From a checkpoint of a small mixture-of-experts model trained on Wikipedia.
Size: 11 layers, vocabulary 1743.
Below are experts of layer 8 (counted from 0) of a mixture-of-experts language model. Rows are named router (the router's row for the expert), down (a neuron's output weights, with its number) and show model dimensions 0-95. Each number is 128 + 24 x the weight over its row's rms, rounded and kept within 0 to 255.
Before each expert's rows: "comes before" lists some tokens at least twice as common just after its tokens as in all text. This comes from a sample of Wikipedia text that the model never trained on. Tokens count by the router's weight.

# expert 8
comes before: " |", "5", "4", "7", "8", "3"
router [121 119 139  57 180 117 134 132 143 119 119 117 150 153 128 112 130 146  70 103 100 113 107 109 126 171 131 118 164 132 111 136 152 126 128 156 124 143 139 139 138 161 174 115 125 137 181  97  93 144 127 137 158 118 143 131  99 144 156 121 156 114 129 150 137 130 120 108 123 149 100 161 148 116 110 133 130 115 121  57  72  90 147 154 131 113 101 160 140 145 108  93 124 108 151 110]
down0 [123 143 125 109  85 115 115 138 141 163 186 156  88 125 167 116 117  93 116 131 139 139 135 121 136 119 104 114 107 104 140 133 171 140 128 170 135 129  95 137 157 147 112 120 105 104 109 101 154  92 155 108 126 146 127 171 153  99 112 139 125 121 151 130 146  94  75 138 108 107 130  86  90 173 157  83  99 154 160 131 140 145 173  71 115 110 116 130 145 146 130 132 117 129 108 129]
down1 [190 109 138 149 145 145 156 150 118 132 108  97  85 126 143 121 168 179 154 118 147 121 160 140 117 144 126 100 104 160 110 124 127 116 162 135 146 104 169  72  87 118 138 136 137 140  92 143 119 112  83 167 139 125 144 114 118  94  98 115 124 163 126 135 152 111  84 117 168 140 137 120 119 102 135 159 148 102 124 126 109 127 120  76 155 147 114 110 105  93 116 162 110 119 143 107]
down2 [169 133 149 133  90 105 133  85 126  92 116 102 138  99 115 142 139 105 130 121 154 128 112 137 151  75 161 157 159 165  95 114  94 126 109 136 127 120 111 124 153 126 104 136 163 133 133 151 131 150 131 112 156 106 126 109 154  98 164 120 126  99  95 110 135 152  91 170 134 175 122  93 121 143 117 137 144 180 165 149 115 160 109  92 153 180 120 166 134 147 133 112 112 152 148 153]
down3 [108  86 158 103 113 172 110 128 140 117 122 145 111 145 111 128 116 102  85 141 172 151 118  98 159 117 153 108  92 140 152 145 145 168 156 153 155 149 163 108 138 130 110 170 131 123 125 142 125 123 158 174 103 153  94 121  97 146 151 153 174 133 137 157  66 137 125 128 107 139 152 131 138 149 104 106 141 107 111 119 134 147 142 161 172  95 110 135 149  98 156 138  99 141 168 125]
down4 [140 118 134 155  95 146 143 198 164 104 101  88 132 122  78  98 132 155 133 135 109 131 128 117 117 120 108 153 128 161 116 101 102  82 100 111 138 125 147 100 141 104 119 111 173 136 147 139 126 138 168 179  88 118 109 126 136 104 124 128 121 139 164 153 115 155  89 124  95 134 138 115 146 125 103 143 109 128 157  87 110 130 145 134 128 144 111 158 131  82 150 160 162 170 163 139]
down5 [107 154 131 135 120 130 127 190 134 101 111 118 125 125 170  90 144 107 141 146 114  95 128 185  99 123 117 124 137 139 154 122 112 112 122 127  90 101 161  94 108 129 112 110 191 127 115 108 133 124 171 131  59  96  98 109 124 120 140 128  80 150 140 158 130 133  96 140 143 165 114 129 155 140 115 130  67 161 103 151 149 140 104 118 130  96  98 125 108 129 161 138 122 131 133 127]
down6 [139 137 138 112 149 120 125 127 122 157 147  97 138 109 121 105 142  95  94 119 176 115 135 139 132 172 124 159 117 150 100 141 160  98 164 114 124  84  95 123 154 119 120 127 126 126  78 102 105 104 119 125 136  92 109 131  88 144  80 101 138 117 145 161 106 140 183 146  86 147 138  96 142  93 149  58 158 101 128 128 142 118 174 108 107 155 127 139 128 128 104 110 147 152 115 129]
down7 [161  89 118 145 128  95  78  98 126 139 110  80 159 116 128 131 120 142 137 153 118 161 101 131 124 153  98 175 136 142 120 120 134 152 167 119 133 163  97 152 141  58  97 147 133 141  93 167 143 151 134 117 124 109  96 152 102  77 161 148 140 136 120 129 134 133 150 164  92 128 109 113  86 128  90 104 117 172 131 132 108 125 139 145 168 115 135 127 146 124 106 111 108 103 143 122]
down8 [109  87 173 140 150 179 156 139 105 131 127 155 118 131 116 139 117 108 129  79 136 119 130 140 144 135  89 115 122 159 131 145 124 152 111 180 120 102 134 139 142 113 119 125 132 132 130 124 118  79 110 152 141  88 127 107  96 113 140 137 146 101  76 130 170 152 124 110  75 161 137 140 115  98 132  61 110  93 107 106 161 135 155 129 124 153 117 111  86  94 161 111 126 124 160 129]
down9 [117 137 103  95 137 151 142  99 126  91 121 114 170 161 146 132 108 119 143 118 122 110 130 128 101 145 105 126 130 157 174 154 108 119 120  90 142 129 136 107 156 166 106 127 131 137 123 129 113 201 105 165  99 118 104 110 143 137 113 141 105 150 130  97 121 124 124  70 135 151 133 120 143  87 131 141 139 128 118  97 110 130 136 141 152  83 109 121 137 185 190  94  93  84 113 149]
down10 [166 166 154 113 119  99 105 138  66  83 107 141 105  97 125 122 127  97 100  65 143 138 152 131 147 148 157 113 119 138 106 130  95 142  94 125 140 102  89 131 168 111 152  92 129 149 123 157 127 140  78 147 164 136 143 125  93 125 114 118 125 128 108 127 158 127 136 148 100 164 127 133 134 133  75  91 104 149 160 140 131 117 128 176 150 160 134 135 148 112 111 152 143 158 130 132]
down11 [137 105 126 132 108  89 167 131  92 141 130  94 141 140 144 196 178 107 147 135 136 135 138  81 139  69 123 139 154 159 176 138 101 132 118 141 139 107 148 109 129 126 121 125 115 145 108 142  92  83 164 149 109 141  99  89 104 106 108 190  68 156 147 130 140 141 122 136 118 132 122 139 141 142 110 135 123 143 128 111 120 101 126 128 154 140 141 102 147 170 142 135 148 119 158 110]
down12 [140 117 175 104 144 103 151  78 106  82 146 112 158 130 144 110 134 152 116 119 107 155 132 104 130 162 141 117 151 140 100 125 114 138 110 191 150 105 150 193 168  92 106 126 176 140 144 152 108 116 163 140  92 140 149 154  89 116 110 138 119 111 161 110 123 148 137 111 115 158 133  98 128 136 104 122 103 115 140 122 129 125 154 134 103 122 100  98 102 122 165 125 125 113  75 138]

# expert 6
comes before: "\n", "-", "==", " and", " The", " was"
router [109 126  83 107 162 155 128 133 126  75  88  80 147 121 144  81 120 173 139 138  78 115 108 129 140 119 140 148 171 125 124 118 146 153 105 157 132 103 146 117 133 131 166 123 145 106 123 113 138 158 139 111 129 139 123 122  95 119 127 141 170 120 169 105 129 124 134 154 149 138 171 131 141  96 146 116 115 138 181  67 123  96  99 120 123 185 135 139 115  97 110 157 108 117 126 143]
down0 [149 110 147 102 124 106  88 109 106 136 169 146 149 151 165 119 148 156 123 164 101 112 172 140 121 108 141 112 128 120 170 143 141 151  79 155 133 109 124 143 127 115 147 152 162 172 116 135 133 133  86 109 100 134  87 132 107 156 151 135 110 101 115 151 130 149 185 140 105 173 123 127  93 121 140 102 114 121 135 137 182 116 133 104 114  79 136 130 129 154 119  89 124 170 133  97]
down1 [143 173 140 133 134 115  79 141 170 125 111 178 136 134 121 100 131 154 104 143 164 129 129 154  98 113 123 139 123 106  97 140 148 135 156 125 158 117 135 121 107 130 134 156 146 140 132 151 130 123  93 169 151 124 112 131 184 148  93 138 169  89 139  91 111 157 129 113 146 182 158 104 115 136  87 153 112 112 128 100 151 146 106 113  82 131 146 145 138 129 110  76 153  91  95 131]
down2 [115 116 114 135 137 105 152 148  94 135 181 125 127  93 134  99 118  79 101  99 171 120 144 106 121 135 112 120 125  87 160 116  80 112 117 158 114  82 104 129 126 184 117 146 133 138 172 134 158 133 174 154 112 144 127 142 120 129 143 151 143 150 123 112 114 151 163 138 162 142 100 167 120 123 101 113 127 139 168  99 138 144 114 132 111 144 104  83 136 113 167 134 174 100 141 105]
down3 [113 143 147 128 125 141 205 122 102 109 127 133 137 111 163 141 124 141 158 142 140 107 103  95 131 136 183 165 143 126  97 132 142 113 122 138 102 166 126 166 101 140 108  74 104 151 129 105 103 126 132 115 112 137 134  93 112 185 144 112 147  95 139 110 111 122  83  75 148 131 123  97 130 146 130  83  91 113 133 143 139 104 104 129  96  88 132 144 130 138 142 136 146 165 158 123]
down4 [ 94 152 135 146 160 119 116  93 138 110 107 183 160 160  91 115 106 125 147 147 131 168  83 118 113 132 131 105  92 135 118 129 144 107  66 126 141 135 156 149 132 126 106 103 119 117 165 157 152 135 107 118 114  77 121 177 163 110 154 103 145 133  93 152 136 102 177 137 141 153 122 168 141 125 100 148 129 112  94 133 129 162 122 129 107  90 157 126 119 150 102 123 156 114 138 104]
down5 [116 170 183  59 141 145 163  81 175 132 146 124 150 110 144 140 100 169 105 132  95 113 163 136 137  99 120  94 137 167 159 100 114 170 135 125 118  90 112 129 157 108 102 114 151 142  89 149 133 129 112 157 141 177 107 136 116 132 143 114 123 128 101 111 122 130 109 110  96 152 112 112 117 129 174 140 133 128  90 134 116 136 128 122 129 153 130  68 122 108 113 124 150 127 116 123]
down6 [160 163 125 134 121 161 113  73 132 132 122 134  97 152 150 150 147 133 101 154 165  99 131 133 153  80 150 139 108 119 143 105 130 176 143 152 124 118 119 114 144 156  85 155 113  73 131 105 110 104 130 117 138 178 125 120 119 111 152 131 131 113 155 180 121  68 150 108 118 113 136 120 152 110 145 149 112  90 114 174 140  77 128 134 149 142 131 155 127 127 115 124 109 126  92 165]
down7 [ 99 139 116 156 146 151 110 157 129 156 168 135 170 151 125 129  90 127  89 115 123 125  66 121 142 134  95 116 157 123 148 103 137 114 158 119 100 133 175  81 153 123 122 173 155 125  96 101 163 113 126 142 152 110  87 162 116 152 105 136 118  94 119 162 128 127 158  89 183 116 122 123 128 112 163  81 146 109 159 124 136 133 148 117 122 157 150 151 145 126 144 161 120 116 126 145]
down8 [116 131 133 150 135 140 118 174 133 147 111 130 106 134 100 105 163 117 129 111 153 135 122 107 162  96 142 124 160 127 126 107 184 147 131 129 132 102 130 133 110 155  74 142  85  95 127 114 142 118 132 116 149 164 121 128 166 107 135  81 106 133 125 143 141  96 163 134 104 131 108  64 126 121 113 149 136 156 136 142 126 181  64  91 135 107 157 124 119 144 133 159 147 185 153 122]
down9 [137 108 120 111 157  86 144 156 169 122 140 170 127  99 109 139 132 145 139 109  75 154 153 134 141 109 110 104 141 149 164 141 140  97 164 136 153 118 146 124 112 119 135 111 115 148 170 122 109 126 115 151 128  71 124 129 163 141 116  96 132 132  97 132  88 138  95 148 139 111 132 132 158 144  91 119 100 119 173 114 141  76 128  66 165 155 145  82 152 142 129 117 113  95 145 129]
down10 [144 154 127 124 108 121 103 153 131 141  98 102 135 148 150  96 109 127 160 141 113  96 157  84 114 145 138 108 115 135 164 128  92 146 128 112 141  53 134 125 155 172 136 116 114 132 146 148 143 140 136 110 116 140 147 129  85  96 110 137 104  94 115 111 198 171 113 101 107  87 127 128 121 127 127 152 117 146  98 133 114 148 159 139 152 119 128 155 114 115 116  78 114 173  83 145]
down11 [122 114 151 120 121 146 124 149  76 125  91 161 112 123 166  91  90 113 142  98 113 103 114 136 146 104 133 109 129 125  89 148 118 112 126 105 147 112  89 147 123 116 151 130 124 198 180 130 124 158 182 158 141 185  96 141 147 131 160 141 119 137 143 139 117 117 131 112 117 134 137  99 140 123 114  99 105  88 127 121 112 131 124 184 109 165  86 142 118 123  96 110 151 147 109 147]
down12 [119 141 144 101 146 171 135 152 112 118 139  92 110 146 128 153 151  81 100 137 136  96 121 121 138 135 166 138 140 119 146 153 140 158 160 131 109 111 117 113 125 118 166 161 120 137  97 106 114 120  60 107 122  84 187 129 112 173 127 155  83 169 142 144  96 144 146 149 119 119  82 155 116 108 107 135 125 137  87 130 150 142 133 144 122 129 127 130 171 162 131 134 132 113 184 140]

# expert 7
comes before: "\n", " ", "-", " S", " 3", " 0"
router [129 123 108  95 129  77 176 100 149  58 127 104 129 133 131 117 111 151 130 125 129  88 151 139 103 136 108 137 149 124 150 101 156 162 157 127  96 164 104 191 107 113 141 104 139  65 163 140 117 105 110 122 141 123 139 111 116 120 111 160 115 141 137 123 144  99 131 155 106 125 126 170 168 134 141 131 105 134 146 121 138 162 119 123 143 130  86 138 135 117 104 139  92  99 101 172]
down0 [167 142 136 117  93 122 154 150 122  92 170 147 151 129 167 107 165 127 122 119 118  88 122 117 163 133 162 113 144 120 162 124 170 197 112 160 130 154 145 134 121 118 104 122 129 125 147 126 145 130  93 115 123 114 104 138 141  74 147  86 110  99 127 150 126 170 118 121 157 133 177 122 145 134 111 138 124 147  97 133 137 129  91 162 165 160 102 141 116 113 173 106 105 134 127  89]
down1 [172 170 100 132 143 177  86 154 153 127 150 131 161 128  96 158 116 140 137 101 150 120 111 104 107 112  88 119 141 152 108 124 180 139 153 116 107 126  87 121 100 108 128 108 139 106 102 134 104 122  70 107 102 127 119 130 102 156 133 144 127 134 184 136  91 110  58 131 133 125 109 127 129 127 148 173 166 137 148 110 109 145 118 128 124 119 101 159 115 128 136 161 135 106 146 143]
down2 [156 101 126 115 163 145 132 113 130 155 108 156 140  81 103 127 139 130 105 152 115 139 138 134 119 104 158 158 152 164 107 138 126  66 168  98 131 116 150 147 134  90 156 108  83 135 108 135 122 174 155 138  83  59 132 124 110 121 155 129  93 110  98 149 153 148 138 135 150 133 124 118 108 104 173 130 128 160 170  92 150 146 133 157  93 108 112 126 109 106 121 119 142 113 138 111]
down3 [126  98 164 144 167 117 123 106 105 132 139 134 120  95 127 116 118 159 118 109 137 167 111 132 118 115 156  98  88 157  83 117 151 153 177 121 158 138 138 119 159 131 161 132 117  97 138  96 141  64 156 123 116 143 124 174  68 128 136 113 118 137 106 146  90 139 146 126 139  98 126 119  85 121 136 123 143 119 130 102 119  97 127  92 128 117 173 130  96 128 152 141 168 174 154  99]
down4 [154 102 120 130 134 128  92 162 109 140 117 114  79 120 150 150 105 119 134 118 147 108 118 166 127 173 115 133 105  65 106 106 156  92 104 120 127 143 128 139  68  91 149 134  97 140 138 119 133 123 109 113 131 131 145 125 153 131  93 153 127 165 142 135  90 141 132 134 129 106 158 130  81 143 141 168 121 106 185 123 144  92 121 158  96 115  87 151 107 128 127 182 158 120 133 120]
down5 [ 79 144 196 158 164 113 134 170  81 119 111 124  92 115 149 109  57 137 121 114 103 148 134 106 131 126  96 124 130  84 154 130 142 132 118 127  89 119 108 123 125 150 109 133 117 142 159 131 129 177 103  75 156 127 140 132 141 143 118 114 110 150 155 127 120 140 169 123  94  99 162 118 147 132 146 151 119  82 138 163 112 107 120 111 121 129 111 123 131 145 117  85 132 119 126 162]
down6 [120 133 145 102 117 146 144 114 127 150 172  86 122 103 115 133 135 102 121 123  80 147 140 129 157 153 117 123 110 101 123 138 137 108 157 115  99 133 142 153  94 141 111 154 173 120 134 114 145 163 164 143 162 142 142 133  78 162 158 110 134  79 165 139 124 128 102 122 107 169 159 128 104 172 143 136 148 102 145 157 107 108 140  96  93 121 122  99 120 151  66 147 175 108 112 134]
down7 [119 105 129 124 106 104 126 101 108 157 153 105 142 161 119 110  90 153 133 169 134 125 123 144 124 109 128 137 142 140 168 163 124 117 119 123 131 110  58 132  94 159 153 130 156 112 132 123 123 141 129 186 145 124 154 131 144 108 138 146 155 145 105 119 134 113 176 143  97  90 143 168  98 135 105 121 149 190 101 106  99  83 118 131 152 129 139  97 162 102 150  72 118 138 118 132]
down8 [154 131 131 110 110 151 125 141 166 158  98 129 169 122 119 133  99 166  94  94 131 143 149 150 156 118 136 114 119  93 144  85 119 172 131 141 124 130 132 149 117 107 116 129 109 173 115 124 165  80  64 139 122 128 159 105 132 126 104  97 165 113 123 101  93 131 123 127 155 133  95 161 108 119 142 133 152 156  85 132 138 116 142 155 119 172 104 115 130  71 130 136 150  93 162 151]
down9 [199 118 114 180 128 131 117 118 145 128 116 139 168 150 120 134 115 148 139 120 129 139 146  94 112 148 114 108  96  92 156 158 137 128 122 151 143 124  92 114 123 139 124 150 163 144 100 155 151 109 133 102 109  87 132 137  85  92 158 156 147 121 116 152 111 138 100 127 147 105 178 128 120 134 118 106 128 153  93  95 148 114 128 151 109 133  98  93  83 109 153 154 104 101 114 191]
down10 [114 142  92 113 150 161 100 153 126 142 105 111 122 148  67 144 115 121 124 167  92 101 138 131 102 111 140 161 107 150  93 142 137 106 112  88 133 143 124 157 173 123 160 114  89 117 103 124 179 127 128 137 111 117 120 112 125 129 158 155 119  92 147 122 136  95 114 107 124 105 126 114 124 112  82 107 141 174 158 167 119 160  86 117 131 177 129 121 113 109 147  82 146 112 162 146]
down11 [124 131  94  91 138 144 141 108  74 108 150 105 129 135  92 162 141 180 133 149 114 155 135 121 120 149 108 135 159 112 135 133  90 121 135 165 151 153 122 153 143 151 156 136 131  97  73  99 114 113 143 165 132 141 120 127 179 116 101 152 181 112  87 144  89 136  82 114 177 106 157 128 121 117 118 161 100 123 109  96 120  99 139 140 127 127 129 108 122  97 128  92 119 154 126 136]
down12 [116 155  85 164 114  84 158 119 128  83 124 120 154 126 112 124 159 115 116  96 150  93 131 137 105 108  99 101 155 149 146 128 168 133 133 110 147  93 134 104 143 137 151 140 118 132 133 103 128 178 153 145  88 110 176  96 158 134 140 166 146 165 127 167 119 136 130  73 132 104 153 134 158 139 150 122 103 113 110 133 140 129 114 137 113 115 123 130 103 130 152 169 156  91 132  67]

# expert 1
comes before: "ed", "ing", "s", " to", " of", "er"
router [146 150 155 107  89 146 172 165 136 141 148 119 116 136 131 154 133 121 105 103 106 132 159  88 119  85 115 120 148 125 164 101 104 139  85 119 165 115  88 138 137 145 176 105 138 131 168 115 113 139 163 123 124  96 107 119 140  96 151 136 169 120 100 142 141 108 107 140 116 108 113 116 132 127 116 146 141 151 139 120  98 145 126 137 172 127  93 146 149 180 110 118  85 110  56 118]
down0 [ 98  83 100 152 176 137 124 135  89 126 137 136 153 145 114 117 145 138 166 127 127 138  96 211  79 142 123 127 147 125 124 129 118 105 128 108 138 101 103 183 170 145 137 155 142 158 136 141 139 115 155 120 147 167 151 104 107 132 105 138 125 127 153  96 170 116 113 148 125  86 145 129  96 142 121 176 112 139 157 118 134 108 131 131 127 129  84 103 131  97 154 136 152 112 115 155]
down1 [142 168 142 121 150 108 139  89 127 112 103 122  77 128  96 141 147 134 139 157  97 136 139 124 121 139 144 104 130  96 101 129 146 114  96 121 150  96 107 109 108 159 122 118  97 135 139 103 130 159  99 124 129 196 136 141 130 193 114 143 124 114 121 157 139 106 154 152 185 139 124 128 169 146 124  83  82 102 127  75 119 127 133 103 123 116 153 113 132 114 175 115 159 122 137 153]
down2 [146 106 140 124 144 180 115 157 112 186 109 157 113 111  92 129 140 151 110 138 139 120 104 133 112 153  96 113 146 117 116 128 146 124  84 110  99 138 112  83  85 104 132 154  83 127 143 118 132 146 101 148 123 154 113 120 174 114 102 161 132  83 107 144 119 143 171 115 176 115 107 156 130  74 135 137 102  95 121 168 141 141 118 147 117 114 131 140 115  96 141 132 108 180 108 135]
down3 [145 137 128 100 129 114 156 141 121 128 109 157 101 128 185 125 125 148 132 152 157 112 112  89 114 110 120 135 130 118 144 156 176 124 130 113 154 104 141 118  81 143  94 139 137 132 105 142 181 121 144 101 127  98 114  93 133 154 197 121 144 113 137  95 118 117 130 116 128  86 104  98 139 150  99 126 126  71 145 134 147 114 119 115 160 146  60 135 112 106 178 126 113 159 137 111]
down4 [202  71 115 112 149 126 125 175 144 144 107 161 125 102 147 125 105 113 132 132 166 126 116 107 144 120 168 151 120 109  99 165 153 146 138 109 136 151 145 148 112 132  94 122 109 106 125 103 110  81 127 113 128 106 140 111 147 127 112 124 143 116 126 133 152  96 111 112 146 142 124 105 111 123 105  99 155 129 173 145 116 102 161 134 143 117 131 126 133 107 102 218 146  97 126 164]
down5 [101 139 135 152 131 126 127 117 114 100 109 122 131 107 158 159 132 147 112 119 147 134 113 131 117 160 155 126 112 119 152  74 104 151  88 136 127 132 149 139  80 138 139 155  76 156 127 132 101 141 111 114 136 141 148 156 149 138 104  96 173 155 142 133  98  82 120 131 176  54 146 121 128 148  89 162 163 125 133 121 163  98 150  87 139 146 148 175 137 109 125 129 134 164 139 141]
down6 [148 142 106 138 103 115  92 132 149 156 100 121  97 125 150 104 105 144 118 176 135 114 154 147 144 170 178 141 118 147 137 120 122 122 127 131 148 144 137 160  69 108 135 153 155 129 129 142 147  97 108  99 140 126 177  84 135 128 158 124  69 134 131 113 146 127 110 167 156 118 108 113  98  85  75 137 139 134 140  77 134 115 140 108 149 164 114 122 138  99 118 136 148 131 177 123]
down7 [ 96 103 106 119  88 112  90 132 170 174 144  87 114 101 155  68 130 105 177 127 155 131 116 127 104  82 140 158 104 143 111 145 131 101 129 167 121 149  95 160  97 138 132 121 137 115 139 141 145 138 125 127  95 134 121 154 123 111 131 155 149 174 145 115 129 126 107 113 131 120 138  97  89 140 153 178 145 149 131 111 110 113 123 122 128 169 139 164 152  91  92 110 137 116 172 127]
down8 [162 158 126 130 152 191 155 113 113 126 158 163 132 125 150 129 111 103 165 132 163 124 111 140 102 184 150 130 148 110 141 110 146 126 132 112  76 160 141 134 115 111 147 105  95  80 133 153 138 107  65 136 116 123 148 126 134 135 111 110 115 167 158 148  90 144 152 142 136 149 155  97 122 108 146 130 136 125 101 121 124 126 168 142 137 127 109 137  96 167  68 142 139 142 147  99]
down9 [ 85 146 102 124 124 147 135 141 160 105  94 154 143 153 166 106 120 177 137 166  91 123 133 138  97 135  77 138 143 164 152 158 175 123 132 124 139 123 136 107 138 114 169  83 139 137  96 135 169 107 131 116 142 132 136 130 151  99  95 123 102 110 125 137 169 126 101  90 154 108  68 164 137 102 142 165 116 111 112 148  82 143 137  96 142 119 126 107 120 103 119 127 123 132 112 107]
down10 [168 154 100 121 100  95 105 122 120 100 160 140 141 149 104 120 127  99 130 129  99 118 166  99 125 100 141  99 108 123  78  75  97 103 145 128 155 174 119 138 141 168 142 147 161  85 123 104 136 131 143 113 149 132 122 117 101 143 116 112 128 103 128 163 125 132 139 138 132 132 155 156 162 143 132 108 137 100 138  91 176 140  64 136  82  94 149 138 159 141 106 116 143 139 131  91]
down11 [133 142 139 120 104  79  75 116 135  98 136 118 131 125 120 144  84  96 123 102 128 123 123 139 152 130 141 112  69 162  85 113 112 121 103  81  94 104 155 125 111 118 143  98 140 147 154 134 103 127 142 155  92 142 134 120 123 121 126 134 156 154 114 157  81 138 175 161 148 169 140 205 127 115 128 107 141 112 113 136  92 143 125 130 121 122 111 125 146 183 117 132 150 155 140 145]
down12 [128  81 116 158 114 114 133 108 167 159 142 107 104 123 135 125 134 137 102 148  82 115 150 116 119 134 129 110 130 115 118 130  97 140 106 125 153 107 163  81 138 133 140 126 136 124 156 142 151 119 104 118 147 131 177 141 148 133  89  86 102 113 141 137 102  93 135  93 105 116 117 130 112 174 135  54 136 115 117 108  91  95 152 134  78 101 157 148 111 122 103 154 175 107 155 158]

# expert 3
comes before: " the", " a", " his", " an", "est", " their"
router [110 120 118 148 118  86 159 128 165 102 141 115 144 137 104 104  66 110 128 146 116 113 109 123 130 135 181 116 162  97 112 111 183 139 130 100  93 131 126 110 141 137 144 135 118 144 130 103 102 115 100 106 172 167 140 107 111 106 135 163 151 130 141 133 149 129 129 149 155 121 113 146  89  87 130 164 109 136 138 137  53 116  96 137 147 158 113 144 119 161 112 134 113 168  86 128]
down0 [113 145  81 102  78 120  86 137 118 164 125  97 162 126 117 122 149 156 151 177 130 100 128 119 136 137 123 109 122  93 139 154 116 111 149 151  91 127  99 117 141 149 126 185 120 135 130 157 125 154 128 171 208 163 141 152 118 151 142 128  81 104 167 145 116 109 114 151 102 136 152 117 128 137 149 149 125 138 134 127 113 118 153 103 136 100 133 116 116  96  94 157 155 113 154 116]
down1 [141 140 156 138 127  93  96 102 119 131 119 162 126 177 112 120 129 148  80 130 126 178 167 134 123 135 149 152 103 190 150 158 144 155 110 151 154 133 135 113 149  92 154  84 162 119 153 120 117 112 173 113 122 150 114 124 140 152  86  82 149 149 153 106 114 128  75 105 136 121 130 143  71 124 147 133 136 109 153 138 124 147 155 129 138 115 137  88 121 139 131  94 135 160 111 120]
down2 [118 159 133 120 143 123 114 129 117  84  96 124 116 120 105 129  69 106 101 122 150 122 154 132 126 131 103 132 100  62 147 121 111 143 105 105  66 162 116 157 111 126  83 101 127 121 132 178 142 163 112 136 147 135 108 165 120 140 158 123 154 113 113 115  87  66 144 137 156 120 159 107 158 138 106 128 133 144 152 154 116 112 102 121  90 176 122 105 133 125 118 128 131 113 155 104]
down3 [116 119  73 123 114 143  84 182 123 124 118 131 100 124 128 164 149 153 143 132 140 148 150  89 153 126 149 159 119 178 136  74 115 129 141 129 168 124 155 171 101 125 128 152  91 126 121 136 112 148 171 112 128 135 145 108 149 156  92 129 137 117 107 106 162 146 141 110 159 144 114 102 153 129 123 152 130 141 120 136 134  81 152 150 103 119 125 140 164 135 163 170 133 125  70 165]
down4 [ 93 142 116  89 167  89 121 144 159 126 101 139 122 130 120  87 138 104 136 111 132  81 122 125 135 153 162  87 123 180 124  79  72 131 144 103 165 104 100 122 113 101 154 147 122 103 121 117 124 122 131 114 172 105 131 139 140 156 126 161 107 125 158 124 113 164 129 139 114 148 126 163 154 142 138 163 117 144 112 123  98 134 133 128 106 148 112 102  90 157 138 164 151 127 127 191]
down5 [151 102 118 162 137 102  86 142 127 109 118 100 109 165 145 101 146 137 125  92 116 111 107 148 131 123 123 149 166 146  86 149  79 104  33 136 145  87 127 127  97 116 140 116 158 130 109 121 113 133 151 155 103 107 161 114 149 142 105 154 129 123  85 139 139 109 145 156 133 141 143 107 135 130 115 118 148 152 121 138 105 132 154 145 137 119 129 178 172 146 140 118 158 175 157 123]
down6 [135  97 134 122 133 120 147 100  91 140 127 113 113 116  97 107  96 106 121 126 138 122 131 142 148 120 153 119 159  97 136 147 113  87 124  90  91 118  89  97  91  86  99 132 127 113 163 102 149 145  37 102 129 130 119 105 144 132 111 106 151 113 102 104  97 133 146 157 126 106 115 161  77  83 112 107 141 138 111 140 102 151 104 108 106 128 110 100  92 143 113 141  96 103 126 131]
down7 [ 77 143 134 142 134 111 117 148 155 136 143 130 148 113 113 123  85  99 113 126 117 113 104 169 143 123  79 123 155  94 138 115 169 142 151 107 122 107 121 158 141 146 111 183 159 105 127 162 131 105 166 128 110 156 138 132  95 159 160 159 120 130 117 145 101 143 124 137 173 113  85 134 109 118 123 108 113 118 156 161 142 105 153 128 178 160  73 109 105 115  94 129 156 133 165 122]
down8 [111  98 127 125 112 162 112 152 111 153 143 117  89 118 124 146 136 125 131 133 152 142 111 114 152 111 118  82 150 129 134 103 107  64 134 122 117 165 131 145 156 106 180 159 156 172 137 135 138 124  98 129 145 122 128 123 139 119  87 182 116 118 100 132 130 125 111 126 160  74 102 109 162 135 107 158 127 163 151 111 151 115 103 146 141 166 128 177 156 114 129 128 153 181  97 103]
down9 [113 157  95 107 134 137 127 128 101 113 161 154 139 148 111 132 187 142 135  94 156 120 106 149 114 150  89  93  79 123 108 162 155 114 127  85 127 139 118  86 143 120 120  75 155 137 142 125 164 136 161 118 167 115 142 157  99 156 120 118 130 130 133 138 141  77 129 135 159 182 150  97  75 118 121 151 179 136 132 103 132 122 127 141 131 128 163 113 107 132 119 142 109 134 149  99]
down10 [ 74 132 122 147 127 122  97 119 109 105 105 126 139 123 135 121 124 157 139 116 107 139 130 148 162 100  95 123 157  73 110 136 121 126 139 103 135 102 156  93  99 143 155 124 119  93 102 133 172 110 155 148 113 127 138 133  86 121 151  55 140 105 157 140 165 133 101 131 106  97 156 120 133 153 112  78 135 133 122 103 157 125 171 145 158 123 111 103 166 127 149 129 164 177 116 116]
down11 [102 150  97 127 160 115 125 156 123 152 106 149 132  85 132 132 128 173  95 153 164 126 143 173 143 147 127 112 112 174 121  99 174  75 119 171 107 179 145 155 129 132 105 163 137 159 130 120 162  98 126 158 127 133 115 128 118 138 116 123 120 154 161 133 153 139 129  99 118 127 137 144 103 125  96 152  94  95 115 162 164 107 156 143 101  98 109  77 139 103 138 128 156 128 124 109]
down12 [124 120 151 143  73 112  93 143  95 101 123 139 150 122 125 164 155 131 110  96 159 138 141 157 145 125 113 102 118 117 125 131 101 114 154 171 140 118 113 124 121 151 127 149 123 183 161 154 111 104 186 138 210 137 128 140 141 137 171 115 122 154 141 129 123 171 127 124  94 167 149 125 149 141 123 136 136 103 141 144 171 160 129 159  98 107 129 145 168 122 139 154 138  96 116 125]